Experts of a small language model.
Size: 8 layers, vocabulary 12406, 15.4M parameters.
Experts: 12 experts in each of 8 layers, 160 SwiGLU neurons an expert, 2 picks a token, a shared expert of 128 neurons.
Training: a variant of Muon for the experts, 697M tokens.
Below are experts of layer 3 (counted from 0) of a mixture-of-experts language model. Rows are named router (the router's row for the expert), down (a neuron's output weights, with its number) and show model dimensions 128-191. Each number is 500 + 25 x the weight over its row's rms, rounded and kept within 0 to 999. Numbers have three digits each.
Before each expert's rows: "raises" lists some tokens whose logits its average output raises strongly, later layers aside. This comes from a sample of Wikipedia text that the model never trained on.

# expert 10
raises: "ered", "ated", "ouse", "very", "ate.", "ate,"
router:549451526485499491502510540477467486514500478469478523516517471499491515481452495448517534481512467515509517521468494440526498488479486507503553488495508497511496509491492516555522495506518500
down0:498502496472504511552506543494506515495492489534479491502517478514542507519479485537521505512486472538510517470487493496457481544534528486477523496514468482517509508491482501525514461503516503
down1:513513495526488518492485472510491544572485493555492481544466479519550476501510506479543499452519525507482511488489493488480473488523485467492488479476511520528493458513428485523520526486483481
down2:448506517495475505483499522508480507486468506485513513487489480473479505507487532491508539494438476481514487496483529504521480458509521476483492459527523494449503484477475512480516487473544513
down3:493525505504538502470515545465494543537473513492469482511482479531479494526492465437501552498478512498457454481483481521496502505469463513491507503531508526439511500472526490498482491477506513
down4:505489510490499511490498462481478513504487510487507487507491530519489552486472485482448519528514486517468498540525527489483496535502508525494513484465500527526508531491505487472493460538529499
down5:504541508477465448455528522500493457505451493484510528520509514492522460499496465498554511512473521520496465487561524491468490511480523504556507509500457526465500522515478477495519485517551509
down6:465456509473458506541492522487452526512481497492525484497502505505551517498484510535481501497479465514502452512485515483479503490471472513502503457497510520470472511500492510454503469519531430
down7:515533492532482529467502495485512524480476490509517501441487486495505474483474488470437497500560490467472494473456517491507479502486471453492489487515521479514514537468507512457487498536512487
down8:480551495487507567523515465542509500546456500512505505507491474462552533500521496503482459481538485501513499472451468493468500560489510459471489502502493482508529517487498493501523528472508467
down9:548505458508474513521494501487464515507506537460491496458534502504520559525500450469531560501573513488462496510468496514500496541481496546512558510490522536520477507483517515461513490502512492
down10:515490472505515511482507529496479540460510510523510524490507473503499482508531475454500494483509513486535480557525464490468474511517497525513557460533523531489536481501560537552474530542485481
down11:487498471528491456488530509524521505543529465512504493547497515500498499510466464509528506486524470527500528503495504468463493482484521439459483491516509434477514436485498516458531528532516512
down12:544494508510518507480476486504529530477552466512477526551518517483505558510482547495531501469517515486504460496516494519493515516502473473485442516497504512522511466473506497537490510525470505
down13:539556500514549473488483468483486518497488484483501547524552510490507527519489548517490473546470505509502533480485491503519506527506505494481486481526543524528509488528507514438527502515493499
down14:516547497513502526486530524491465503506461540546513531495548492490463491489519536489464503530480468488466502506520479528505483508517475488529524511540516477514484502484489554524498520498484515
down15:485520448462488493509493565497514510504498499487541503460498561533449509482505514484504486499510501522544513529438519523489519507495464487504532502504475533536480502491528483548481498477524533
down16:507473505470496472465470487534506497504518468527502514530514499529505463504496492467531510450522519483532453513535491497487458504519511529485467470473503519428522493533454513499503530502483459
down17:520528480529488515501509491508469526547490490525509487509547466494512487525499503479500540492501475530578558480520496534453511459535502528510516551517466526538473492504507491537485475485519435
down18:537446497497505532496527498515540465508532508504483542539476499488517497464508520497543456520469512497513489561487489474513494480497525469523535481459492512541474473477500475509463491498455488
down19:486493447536483513479512474449528517499488499512520499468524507515492520506529465525531503520448473526524476495506489490530528522538503492474486483498443537494518487446476501501480510491468524
down20:485533495523521464514501468510477499516427502520508506489521521475476517488479468457468479505482490541481497477498531493495497532483527503531488493542506448501511518463491485445490465562513437
down21:474525497508514537552493490481495510511428482491514511473491521512509518500513524486531515515504497521522475475502516525482494478499479483505513498493463484493490489479503463471478527491506466
down22:533513512522545501450535479506464502526507431528482481525481483475469526455521520493542509488492472541540489493494509516498492496444516500482511506529493518506516505486523503491541500508462524
down23:475522527498522496514526463513499493489513446519528477524516482537457514526520504546518506470514541507507511504508483511509495491473491489492503477491447479515500524452529562472468494502532459
down24:480497494481542494479503494489476501474530516497514476493468519500514471491495472515491472510559520488506504469543496522509539516474499486493481530468462519561518501539503502522516458538494475
down25:498499566523473528463503485517479488554497509539550465487512516490488501490506507490446491534474486472483544513465486471473536534498516523489525544495499541540512504490490512493514476472461498
down26:504512476484517515481542502499500480488487532498513532493488444451509517494507508507510491493512511529483495516506493524505488492505485464496499499498492513486458547526520470497548496480477534
down27:507498489525516488491486486481464517484497510516491504486469492470499488508496498520510523513515484514455530521481482528514443540520510463520513523473469499477510502524545460522510485502477491
down28:514508492472485518542483499479501461485524486477526506546504521490526452481479492526465478478525470562464483485502513526514543513522505516510502509517487458492539525520489461568459506526478524
down29:490474534495453514437536498470492499487481528448522473506488503521477545506504518509521546527507504494489548489532537498523514522469511519486521529533514512526523444501527487530457551499510486
down30:481499507508498470514449524485492476467506504451502501516490460531557490487467504495471497526491480502480536486472523534517511514479493441490515527506497534508506467511547558446528499466501514
down31:508491528514478456484458508518468505498528525528486488499499462520511533451431463483553478466499485498506502483469477477485542496560505476487480439484487539471494492455453486454502501479513482

# expert 8
raises: "all", "r", "r."
router:483493523476491454529496533519499488527503510492520487489499495498525531497521523480504509493521515468500499499555523472523475511522496490492470478491512458511540511505472482480537475534508524
down0:501500523487504502463483470476537462494488509529522477507490483505477527485466508509509480458526533500530493484500523514494483521518500497488464488453492498504501530542510491481515477504463509
down1:475551512470514484486512487515517499465468463491532443542520473489505483490506476503483524540471520414489467485502518430533529520516479487483533510505485498454484479526489482503504473481527507
down2:467485509511519478476490468512470479501516491488498483497474498482502487459529501463527515522522494508519525518541497498510508480463519523462508508545479429497515492507541497533482521483506497
down3:510533500533480521490516503474531514489504469498506504504482497506461520467472504508503461476481534470500519538487500538486493488499487509492460498470508533511497485479519499512481508491427510
down4:484490525527501526513514497514470511525510482502443478499510500529464522498540499481479548484551480477514455498491502538494494487486515535527528517472526466480495506476532455461504490449461496
down5:473482506488546538506471463490500513504500481533470484467463497472498483449466528473475527511498489480491512512513444481498495573515510459522489519519551482497544524498486495454475515500485526
down6:523517518531527525484517512529513497470539483488482472554512490464516489500500506553508503480460460486501533468509487515488520504513488447539528453480486475520482492508476475539488533485563490
down7:532491475515464523506450491490499481513548464490474508458493443494495512481467532509492501532502442562473512505512522555482459503476470494523493457489474459470534537523501518489540480506510511
down8:513503515523458498507495515493445499480510483472510499516544504467557431460514477545487499511469517460467558516510494471510500540482467529490512508492458465517485513507534520509483552501489487
down9:512465504524492495477493462455517529478486491535485521509455536507551507538483480476472517452490460519499511486458515540499493430503522486543493518475499493498517465514490475499495498533515465
down10:488462489521490462483527431478511479441491492512536527508482511468505484477506529528474477538469556481501516508480464506502480545470472516516492502506511502502499546507488529536468476494508469
down11:482477535516495529482476487542506468454441511495533489467502510534511485524508505539481464538517492495477485484474514498497514516482472478503470521454492461506458522496500499504533466444474477
down12:464513494491491507483559517538495502512470466456498476468499530501495461501506508530549516483481514535459473513477502514545479451464553513475494481501475420448486532472480502477493490527503484
down13:543536534528516472520482526509493517499483499515482513521516559500505509468514470504471518474499520511500460507439500465515506476495460514503480511501545496514533466519512465526504468464504517
down14:465527498467500482455503498558520445492501488507530491503465490467478492507475469498497498508504513477493438531500494528471528537435472501507467505480514506527495510514544503471498465517523515
down15:485506509470489477507475479484536452514499515550507477531506537480527482486511472510513499496459527510487475496542552510501528504488505462500502445458504483489509498473464528551501461496546553
down16:499498482515515523507483476484511501528517547479515503511503508454444505483506466544477505493526551501452479506458506486533515515459542495518467511540540486523502493492502514451495551494520479
down17:487510543476546488524506495450553489481520452475453468521497475510503515510492505480525547490513491503518512490496481510488557468452496509496502502485488476458524514486456539481512486509505498
down18:477518488495495517452533469521480481479515500457560546563515494472529497479496549526482463478505515486473492517519527504482531521484512512481475503524522496502480503519467466468548494537492497
down19:513466465515528509499515498553513510522501485478479492525486484526539512541513524435510501489468532496511488549480492477514490491575519500505487479510548439505507479526512499532502498455512493
down20:490498530464514506493492513488500498503518487518492522485487510496478551485463451519495504498519475533461492505472505498499565502510476512540518510562484509514524508487543487493473516545505512
down21:460511491464519508518524531532544500473522485528540472531525541456471502485510476511495498518469507473496478474528501506511519535522462499501530479494487485486495564514493492477502529489505470
down22:540466518489493480471477486491513462498552477520498510519504449496459500510478495515509495502529501528504501500476483507498507542497502478480458499497553511466493487476439463490517490537541465
down23:483488503478508528510508480482525451484523491500495471506536498501492484481502479494494531496491511496521486449493510434508447511500485488508548459485539512509495501488477506496487525508503505
down24:521484493523465512478508522518547503492534504478493473522463514488476473517516486473494529494514481477468451466500504484500471486500533513527489495530549497502476494527510545474525518481503473
down25:509495495438509464511485513492517557534491480519479544512503448493524477556499513474509496451505532469492452443475465468486501463528528523500452491493512500494482522460466519500507495505484502
down26:473541539532488422521501462470493509491514477486538466489497454518505516526481499494510529535480468467510484515530509454544494522503521486537544480468464520491510477521496490517487474496518552
down27:498494473509503499516472492506458477523503505525448506421509493501530509527514544477503486487507515511504468468488522522528485556499492512504492487501494504475501522508495468474508510493564511
down28:518553545463524529522501478504528472507510504508516462526544473491480534496522514562470492533469489493482584507537478465480485533530490515525488467483485483520507532477502496452480517512492489
down29:466499462489507485508513445493492517507514464507518492488504505494477454467484531502480508514459523510471468529546493507480482496525524540494506459450522467511515527523459489472532478492493490
down30:555512469510545479489517474488520458470486505558498479482512494480505539512489515503495487502504530514508510478501507552504486509478489519503474484441516463517478530501460531469542523487504490
down31:524512551489469525497504479541495497502474483477420499493508492505508503526534499497509492472501482527479548524495510500515475509523522475550519466460489524513512474470522501474517479471502488

# expert 9
raises: "ush", "History", "uts", "K", "General", "V"
router:478492515459496469478510473492556492484522490500529515493519468462487481474453492530481500513490513475507477508474458494471477537527492514544513486553545515497502539473476492487508456529511560
down0:532492529518482468516509551515524492519473528527519512506444502521517532540511501495529491489534470494508545527486529519536497479518484511501545517524487496502490523502551473467462500483481494
down1:468470532497469499515521508503493489500503448496525512521474538465511483497483490514503481526482504535467480447470474474501518483520463484475485537519499490530505522532526485505492493476532508
down2:533453483502485475504478462529461523502501550495465520511466501509576532531531506468522510483507492497522502512569530522516480491528517508533501494478491526533503497516499502521535465458510505
down3:495534512482524513479514492533512515486488527541497503517507557539452495493475515489495497494547475501449527484520560490497486538460476487493521558528486546451504482473493481506456523507515483
down4:525502491480524483490579508529453533489492496504489498529515484527512466544474501486509530490517510495506519533533521568515523488443450515489519475483471529504458497520521496488477482508521484
down5:522542474534491526516526490515484545509490502512475512479455515503491459535503486512499487536502496562532545519506514488501536460476507546496538514517498492496480478488560478513495499478506438
down6:450486475485490513498506517484506531514510478509533542539509507519476508457540509440511522478541478501475501465532494520506549534507498541514473508532498496510475514502529492492521506507488544
down7:520479517486504519538475475504548474497475497470491498495471471523508434523501509499519468508488474473494510532518486500463509504524526526487527481451456527481486501496460499476537499550494541
down8:507501511494491517440464490497516517500524543538476450506545501513503489479541507485460495505523512500528539532470480520456478520473509504503497492482476521525528537546510507450506496486448509
down9:511513497548523494502526506476508473487486511505538503451511510497480505495451448479489482545466455531513457492488519528467513489509507445527481502492483517515472442515480508509478500517469511
down10:553528509504528530477477505519507455498474490535491493485471502505531464525523473530490484505521508518484537466418536461479483530486524479498530497495505473518448534491528542542497441495464470
down11:533489467513467507520518455519508532508494519486466483556525527486474481500466519460543511491442467538485466525488463493492521468492509475510513502511489504484498488537493519483509488526496527
down12:464484500475474526513504512490485493486570461504520499447502508490497520493499519499518499488499540502520496480581492465452491497534506514547499507504465524482509476514457509472477500467513499
down13:540464520452467493512481552499509505463498494498526443524541498526504477522501511454509516532487482535549499531504476505489526451463498475494487522470542511535498521519525491489510481525479531
down14:482534483504501527498510472533455481519536516474481570512469479490504518539537521503512490507512494560499506499470538487491496483491511542527509494497501506523473503465547521486505479485526448
down15:513496493472509488490509479455485474452494523492512509517480487478491470512482516470508501492530531506531482506482537522458490502476533521512497507421553520476510493547488494471507478522501510
down16:484491521524469489512499500498547428453518509513491516555489493500461460519545495556477497523446482499508489496509522474485557495509462544503503540507513494486490487472493518482493471471483493
down17:493496526522521535477516515450513526447494469491541539524493504515491432488508539542503498494506481489494500521516473470488534519518502489544500505534522529505497494498533523517489489496511513
down18:472544531471492505491478517525505524461501505499519526470513498531522471507526517499521518522475496482497498459493495498515475547504543492495485533481514526536536515522525520496496508544522476
down19:492515540482491499482497550514516524509482477510499507515519494524528502511545494478468518493467479553488521518506520480469532523515528503442512502507490524479459506538530472482526502449516476
down20:564496472505493449512521543504485473496509482521474542490492461488495500515515527477481515520547536466488546521469442528505467474482523504530493521526490531484457495504457498512472514501465526
down21:506497522470488463449485532514523504506479500483494501474525482465448462541500477493486466484504501488499487461490502508476530571517516520494498510458494496480505486517497545527526496488482526
down22:503496497466491535512534468490515491476522491495496511483497478465452477490515492570457486482506454506525488473521521501475509508495469511458475461527477502526527511537486546504474497501544518
down23:497541493436485507461507498446468524502496492482494510522507475459479489519492518475523490519503524517525519483515507491489508429531487502527498494461519507504489472544537443492485535469497522
down24:523511495515506541523515539510506537495502465497485525497483497475483508509483454487509524537475539505524488522497530471472555468488502494506456503514502534457490441483547447518492485461487495
down25:477519497484519483562492550523491482523500509517440516542520486536484490499530463479482553474472480518497458494478506485490511447474473520505506507504513529476529536501504531493496520498494493
down26:511510499472437509462510496489495532457468590481516493514510496511543495485516509503535496507487551490501518518470501490547492498501488484451512506482563515519508513560509504489489494514511486
down27:549524506516459546508510497463477500497503479511534497517527480540513538499501531484496544446493521544534532509523505475534480519455476465451500519498470506513499490500502518529487509508496526
down28:507452496547556497495491499536516545533490523474521482512510475497498521497498503447485529473481488492525532501504509538466510485568504501498473478527515527484493506459553471506490494498514503
down29:554471477474517525510474487546508495550525512492487540511483516497479489495520520494506484524484502531481534500493504486471490522517466470443514527488499475509472491527459474513550473465490534
down30:509525530438514481458466524508534474498483493468506514489513443486474469455429521541496524507446533506523485465465448491458512502523486440549504461501485469530546480511506508514500500516468509
down31:493474535482508509490464502478569510519523486477509509474514529499491505485491556501492453474513490499475505495516522471482529498479526501509521491543535445467498521535546514514537477522492463

# expert 5
raises: "====", "===", "\")", "===D", "===C", "===R"
router:500512522516509455490559513490518496482517543490497481486502454491544507514487481492462497549487475514493533523520476481513509518488491527547505501496466506464525512438451475499521463505496546
down67:500527475461507510514485509490482466431474508457487526513480512491477511476512490525496452497503517469458471524477500521535499505497487508555480520504546492528486515498537529500459478500512508
down68:473501495500492520536521531533483509505499479479527499465507505497541490506472516528460514487453506487480497499483537518492502496503473526504500485496489495500515517524491489490538478533514500
down69:508511514499515502460521497526519539509516492510520483515487505489500499473514496501490478490491528482481516499482487509506467543507542507465490519527502509478486483465500487502556485507485497
down70:526509548462464443554510511513499513551497485503489481488482488501440485532471515489504475511525489514501460470499483465493507463490495495513471453527492520478502504528493489480535490453510465
down71:455477489473491490545480487470509505501508519514541506463490509505535496505521500520505515448514492480513463497524479477504487467528446501493479490505491483527504489526520495512506479432517488
down72:523513478468525500526480506495499508510522508511550456503503530479491513523547525570490474499536487520502517540508448487512508485525548552471537503527504484501485463524507468547498479543561522
down73:484541449517499494517529482506502512487460508460435553509500487502495497522524542506519496535510516561511505470458467466481490511494501497524451548498464526506499488510522554529482504463510521
down74:481482507480480527475510489493500506487515508568522492475522486547496518489527532478522485488505503528479478553515482472520524438458508492504492506471507543516522491547544508503458509501508494
down75:473549560457495472521520470455504478513516547506493512491496542458494532493510507529519517473476481491498485479518494501540553504574521522532496483508509512439478498499488500498487507489477532
down76:463486524472521482510506528520496477514481515542500526474465467437531500453529511523485558505497520500484542532492472510504505497487522557503520476465461498490507526485496512531475525467509499
down77:512503492466490469530523517480508530467410513510524557490496487464469508486491464492522520511473506448457502525514465518518477480557480495482540531500528489463483513537527516493506504505484476
down78:522518495489478486473483479464534481533510502476476503454480466508484489504515506549516517473482500540511454534521517508470498476494498564533507506492513526469454507494482525503473507479502525
down79:502486538481511487523511474529499519486442509508501495508500515478465548479505503489482529462524449494489500486458487457542510500537505565462495488513480476515448490488526551481511534544489485
down80:540515490553482501512520507495491531525465471492474531533479501536488508514519482525523502503539483507481498475479513539515517475472490497545470471519486500522481508495490490537470527544492507
down81:512496451511482502542520505491518514491485513537519484528481513457513501552504517502475487527518475464479491466468517520482467514475450521505497425503535538516480555491502475473558499486530512
down82:515498507503493527520512493529467458488458468505488552476529497508533496511520463495468563500487472496514521552514543515496494450536509515504490538488511539483517501499468514475528478476562530
down83:501502544514505529505534507476499511529496474532512517526559522469506530515517517514488490462491480510498453469508509519512461488490491533485497505516506468508467515502489499532506501487495515
down84:478515468504508490469480480520557478505519496491472457485551477499469520491530530523485470506497495494541509485478532491488488512498500468496508504547506462511504544490505486523459494487453524
down85:503518481486501468525514485511490549483482458482509542500520489516501504516450478540527497472466489550487465517570479506452516481529509501508438492456498518480465502556513444521510558483527491
down86:531493521499503523465504452492513463499497470511478479506493548416504503474470558517482501525468493485518467506466456548531523521530453518498451478502527543495506535516487510551497521488493539
down87:454494474472495460461495496555536567474536487487481524505452504468475495516457538539554509492520466532504518503533496463487530524463492534484531502500549514504490558519505499484469520508482511
down88:519511436470503535518526515461471533490469517571512538505509537532520487488537506503520501477503504501510500466515509491502470537475520501494479478512450521526510511532490490519487496461491537
down89:507488492475476530472500479449509475506507539514518519498475475498482522477524499499532487508472526490449522487509501526483485541508472509492523463527506494476557525473537483497517549487512497
down90:484507510502498442529508498515563508511509524521488474484531520505508469506526490512491505464514499510521491505453550513501499493489463489532496504509480489452470458523505503530492554466488509
down91:474530484526478477524469478524487493507455509532444490497495515490513506491513538506467495460499492501514464523490485563471473510471500488496500506515487532445502497488491467489520506534517475
down92:483489507479521490530504524506494526493497529529519487520492509486511505483502491488509537495469534494463529482468484491527517487512504471488445475452484490486425498518534488504442530524501521
down93:456515482483519507516518492512518459464534517517509487507494473477489512485529494493505456452483481555503492491534505500497507506525484524491525541472469510491456475511511515491468528498475520
down94:463506502511556518508519530533480517472491492485525484507464498516491477516516506507467469515489496535505538521512495533562526482501509481507489480523527506509498502517511489538483492487508513
down95:492505499546479486478522515487504493513482495469520524470503517487518552515524545504491501513492514525512521482502480462522532507484516553505502497521471516478489519476485491503475486519512500
down96:476527492475545480529530503541484517473510506460516543483487495530481497464459534462503459472487487492511473497498522547506496505497527478505495498530491490480517528499540449481523494501506548
down97:501517487492490503459489446501490488480511483526500522467494546462560519524501461488490460490504472534495487492479495500463519504489440480522483544475457504513494487515508512515481476464514513
down98:499513484446554476508484521455463474483478548488491504510472524456475517502499503484471533518553522524511528497481525529494451507536477486505512542490528494483478507469518547482468525530482518

# expert 6
raises: "utional", " vs.", " ×", "#"
router:556457525478507495491530515552485465505518510522547474475516515480497498489479473484465518495511493494483540522513490496512477503481536546500504487474510541517479460503490501460482467494483490
down0:496517531499521490507458486482476502525496525507502520516474543507499499538507482498506494504484468495492449483545507484494531486493487524515542516488443523468504472525537480493488495466526473
down1:484483499510514502498470476488478552492524464492486471500520499525512487478459499489517503495494487504499527470517497496489524495479466534491474541498519483514487502478509534487527528504449449
down2:490491483506506560468533492514484471474461450501576491471446523469459480453491490531495478521541504480459522482507471491461523519508510523493475539511505469490500509497465533505514508535500528
down3:529505513504490463502487527468507490503526461470497495507520527532460507442464472516491465519504489448509546550467506505500504468501496502476491500510482433508521485490512508487500489522490502
down4:454479507475526468482505423511490461490489524485524491505515496502526524526504516519453536522486501488520489499512474444542491570514509506495493489528526487528504522508511542471486505513488488
down5:467475476509470514476482492556496503466476498503523541527487485467498444483496522527533508517495502494465476527479479504486468553498478444526495481552492503485455526490508495462524515537519475
down6:479511522471479498495470490525510444528504510481493438504521514473490530493498508502473513536527523497459525525498507537514498566482513489463510491480523489520535514473499491510482497521485493
down7:504538520479514491494501536487529539461505477472530493520461493523489469517467518521515520505522465520467464508529496525516552520524518475485538506511508532500536491453541472542498503490525496
down8:481492504536467479474456488504546515457505480476478502476495494500475448472542513518485490494456516486468514493515527524450487503513508485491531505489461471489520558545485507500516482519505529
down9:516513566465509484474507503475511554480499569546487534519462500500507471501473491498484484461510530482513518518453479495492476487474518484498476479500534505509474494533488513557485503478467533
down10:491485475475484507540518499518469473480476504534510465490505513522484521485492511534512508514544463473439480536519519524462476512467548533485474500454493517505526568543509542476498447465502551
down11:498483533487467502477504491470500515545528493502480525511505530538484481485480507482517505488488523492526524553473481493505477459510514484505483501456500519519437480489499515528474499497489526
down12:478497471504521468510490529534494461464461481521524511507505502520466510501484513496510525502442503462488485523527536502495512523485497537506504452537488495482512502517461494533540439528499493
down13:522510504465442538500484513499491523479500516467486465486482485499487482495515525474498503513487512461507508492484496531444506508497520479511490478527522479467519518458522495492489492499508507
down14:505505503461482477515532492452525483513475483499481483496529489505520492527492553492500508496505561532503519491520482525553530467469542489473510526475523489484501525481506489481471482525487523
down15:497489592509490550470503477503515498484531495519538487497476527471532527495477498513500496478488513476532530505544537450521488498479522495525492536490460517528506474478468520472513484481470430
down16:507465538526499505508514513522471502487468475511495460537538543446490468465512523496511479507519496472456473490469479496546542522498516473501499508506526490471479478502462482534544448535491524
down17:501512488499523513456507497496496519472492473491479517517508531501490530501456578514537504477511505525550534517573507516497489491507548532506541527492479514468488493547521482537469524489483479
down18:472479496509483506508443523451490469518478498474480525504498472470504502493448480484509547497524512519532492486512512507487486456512531485502510482451497507508464525495516492507535511463479512
down19:476489499507475506486527524477480510474494516469516498496546489495506472486499541547543476456528510496465529494502490490499497515517487511492521454466510489535486461506526469493511477501518479
down20:459496522508485459501523540524516471509495493501526498475499478533499499516521507518513472441509524507515531515525502497500483512494487475540523487489512472523450487480511523504543506515509452
down21:487504454474525499518490526489451488500497520472510478503523539453433491475509475521500480471523434469498483506459507474498517495449530560500469489487485466484500521539511482515534437479511494
down22:527484502512477498483541508507530534497497467468511541516477535476478512478528489470494502499493515490500502484541542526467507507468541476502454531494506433525486482435513460518522493514501538
down23:533496499487544503465528501500515462484504464496504483514532502545476493456500463503476527463495513483471464532505463485508508532513492538483472509526543504534523527444475477489536484502455488
down24:527526497508489501496438447484483512511515494510504499561494512567531469511481510476519517471512525492512492512504472528500491471498512491504496533486512525494460479592524498492447491505464561
down25:474490466522514503513479520478524496524483532501471545513552467513496466536494505445537524501516518522537436452515468479469508498510476508507489455495484530446495492482502482508508531479459522
down26:516514535496539489473461461477488534528488515546494495490482497498488529485484535505504499467491486520466536521495540503532455510496504507518466524456513532516486503486527476497513514452505505
down27:493519446478528528512470475485497489512501503489448506475498466485464499531517494543474482516500491460505459513506501506479534496523482512499544507448473498484514543525490461480487455480552511
down28:554484513481507520496526523553462472525519467493527492508485479474558495463514501482482501499544527445514494457499479522435489533527510494531499524506499514535506500534528482488502472450454438
down29:504530510511486473477487454496525505494508530519548520482497522468517508443469482493492518476500480497499539498539519480461491528534515484484489446540462471498493488487480493537483482496575495
down30:510477483537492499514516530490504511492508521468503547510492482512497483533504493519507547505456444548507439472543501502492478499468507491481488515491451517457475500512492437459474504480534476
down31:505496498472522497482540494509536493523522526531510508504521513500506486485530484503506521495502514510457521515477475488507520452466540471498528486516487508536483457515512520511488565507492466

# expert 11
raises: " these", " this", " they"
router:503509529475515509471518543488469465527521489523519471463530481527525516478501442487478548470505493489468550540514489508491503540490487524494488501511528518431491514478497496498488472482483518
down67:463521511484452536514534516519511519487502544514518510504489483504476511534528447550506506523461496517508466487528489506502478524475506499504507502557504484487475519475495486551466482506477486
down68:512475521487538487514478490495516510457526475527517475493521472527490523514525528520463507484534506551569486482493493477514512498480500494463475500468498481525517495547461562525516542516485495
down69:476519499480498509460515509482472448490510517514451525546521534477514488500514512493535546491531530507466496522529494504526500520495468511499476492543492546510489497493451493468468461476535476
down70:506474488514481498510491510488552460497444504463480496525518509523518502509501473531469509474515492514501534495479470492502482496497505539507529461503522511519436495530524506537484481493491528
down71:470485529495562503491515486526512514522498497522511433490489497499492471518487493490440433482503539453514446496484530537477493540525491490475478460517543485531493472481454494493504538508475513
down72:505473568545479511482498484502506487503501527515464507572501474491473517485523460478553492501495465550488504505526501502516515472507522496486478517503470558489492514503498516481487494468498525
down73:474504485502503537507487497481510547484504518466500481523534484513505462488487492494540494512500498518512470493506463499525525474536532526469501490487518476506512478525549496520494531475533552
down74:532485499474519460508518524515481495521479526516512500489521486519514502480480489517535494512497536516478519468535541499531514484497471525440475500521488495523475498510452514506485527538486484
down75:506467557535468491550504461535473570515474501526464503530501500471475510527488512488487501544487505463542482527503521478457543508516486500506445532475482499518500523527525511501469508503484460
down76:497417522485516474518515493511517493530507474512494456485449498540547520471464499469512550464535497516433522521535498510473497516520517462493494514514505504476456574504527542493510529544499477
down77:502564528522462462510495504509448477524517488519535519514519516502485466559554477484501463503469443518513538513492476450468479480500480492473522502523489455435476497512527508539509499500482499
down78:508527484526488516451502483522546495478551487481455539494462461517518529493492514511528491507490510465488482532463534505462488480526489502479538511485514516468514474519509473509504481496499516
down79:546503524508508562507484513503510483480502490531533510525493536531551498506519513507509483487486496505497535488494475495504518501446483535536535525490480552497454464505499522535455493497549446
down80:488474462517483483530499516491507520512489480507460514506511497494508516502497500496477487543481508509500519530470459516520514499503481511486503502469527501482496565507521501524496505473507444
down81:485516482492512476503472523493486523508506504514480522507509483535466528502463500533488531543508468505495483530509458491467461514476476456497486507511508507564520465515504467495456457419511417
down82:491494501478515491522530481532487467484493493519515483440468513523535463506534464504492506511526524448466566505540493487480491502503474478511505496529496488502512536510528476505467528461484517
down83:521519497467499486471493529501494502477497463518522549488469496501459482498515471515503500468506514516471466475550500489501523490477475507536556487473508486479489501475479501465494505524522461
down84:537466494484565496545520520511449460487535532511518499534504539515494540520494506461506480503470474467536491513481479465513463492535478517526481526520530460534488505461504520518499521479477482
down85:511477506494495514525474503517480515546529499524469508512509440483568472522494505477518542496481500510509490528496484514488540520513501460541543525461493527459495520475533485501497513507505493
down86:501516468511503487458552483519499473531517492479520501469527500508497565502488509495506491493520536514480515519496505515540506467499487517465498479543488520506523474528509510498479487518514473
down87:521522504502515463524514526517505457485489533504451489538487517538518517499474516477478463499513467500529486463498494464489508465513505518544517489505508484490519545547454472533512514506492459
down88:475497440500516497495463465515479517532513509515535527487504462531505470531476491471503545523512527472523468468439534536529498482518500498488493484462461505477554511513483496469492500489499540
down89:471503527514555498471493509514498478535541509491495508527528499497531483480484507485481500535499518502521522455511445456516499546509496503526488497508539497460471488507492487503497512498526512
down90:503441457498507516493511530521553515574497520481515499493533490542485467478505516513497483514476541492500493507464469531510486471524506507465514550457505488537518466498477512504508507488498496
down91:494502462512552485532522523517553457493452508512544493517482530505478518535492490535502507486480469503513523490527497541506470505536522530506536510500482464541458492492472522465523526526516530
down92:532507525476537444470525506481550467499467513526495492484493487489534446489488488441491498519539532514466477488492535500506503473464480481515488469518488503483484495544495530489490492479544535
down93:480490464534484534507476481518499500504488516488478484518516561487517512484514505489474533564505523503495506482488543537473478498535502513542456521513507503457488476477521483485500537493498507
down94:519497511510510509530472485533482536478507459512495489511480493498457489491523452506533458479524489472500496516544494474499460473513490495517511549479523515558494496512527552502538496499500473
down95:533480463522506514510504486510434492458450503512502501467507486531501512517511474489483445519495487491516441474522488470476492485472517485497469517480527492523432532473500466516486555521491493
down96:480525454495518518518488485554469481492535496517489508513504517502470521473482520511506476523479444507493459497501486473479456486474519499503467497469514485487533462518506552471516492495499494
down97:501501484494474503475476495521468456494514513477501491477473522502481510527527488477524477472522537487499512481547535522493511477493462495497487504541468544480468533514456506483513511505491550
down98:500478490554501459528517515502513471475470488485480447464482522518514525512494558495487503502463485522500500462529525531492500489523530489539525500491523536505517473545485501486497523499476525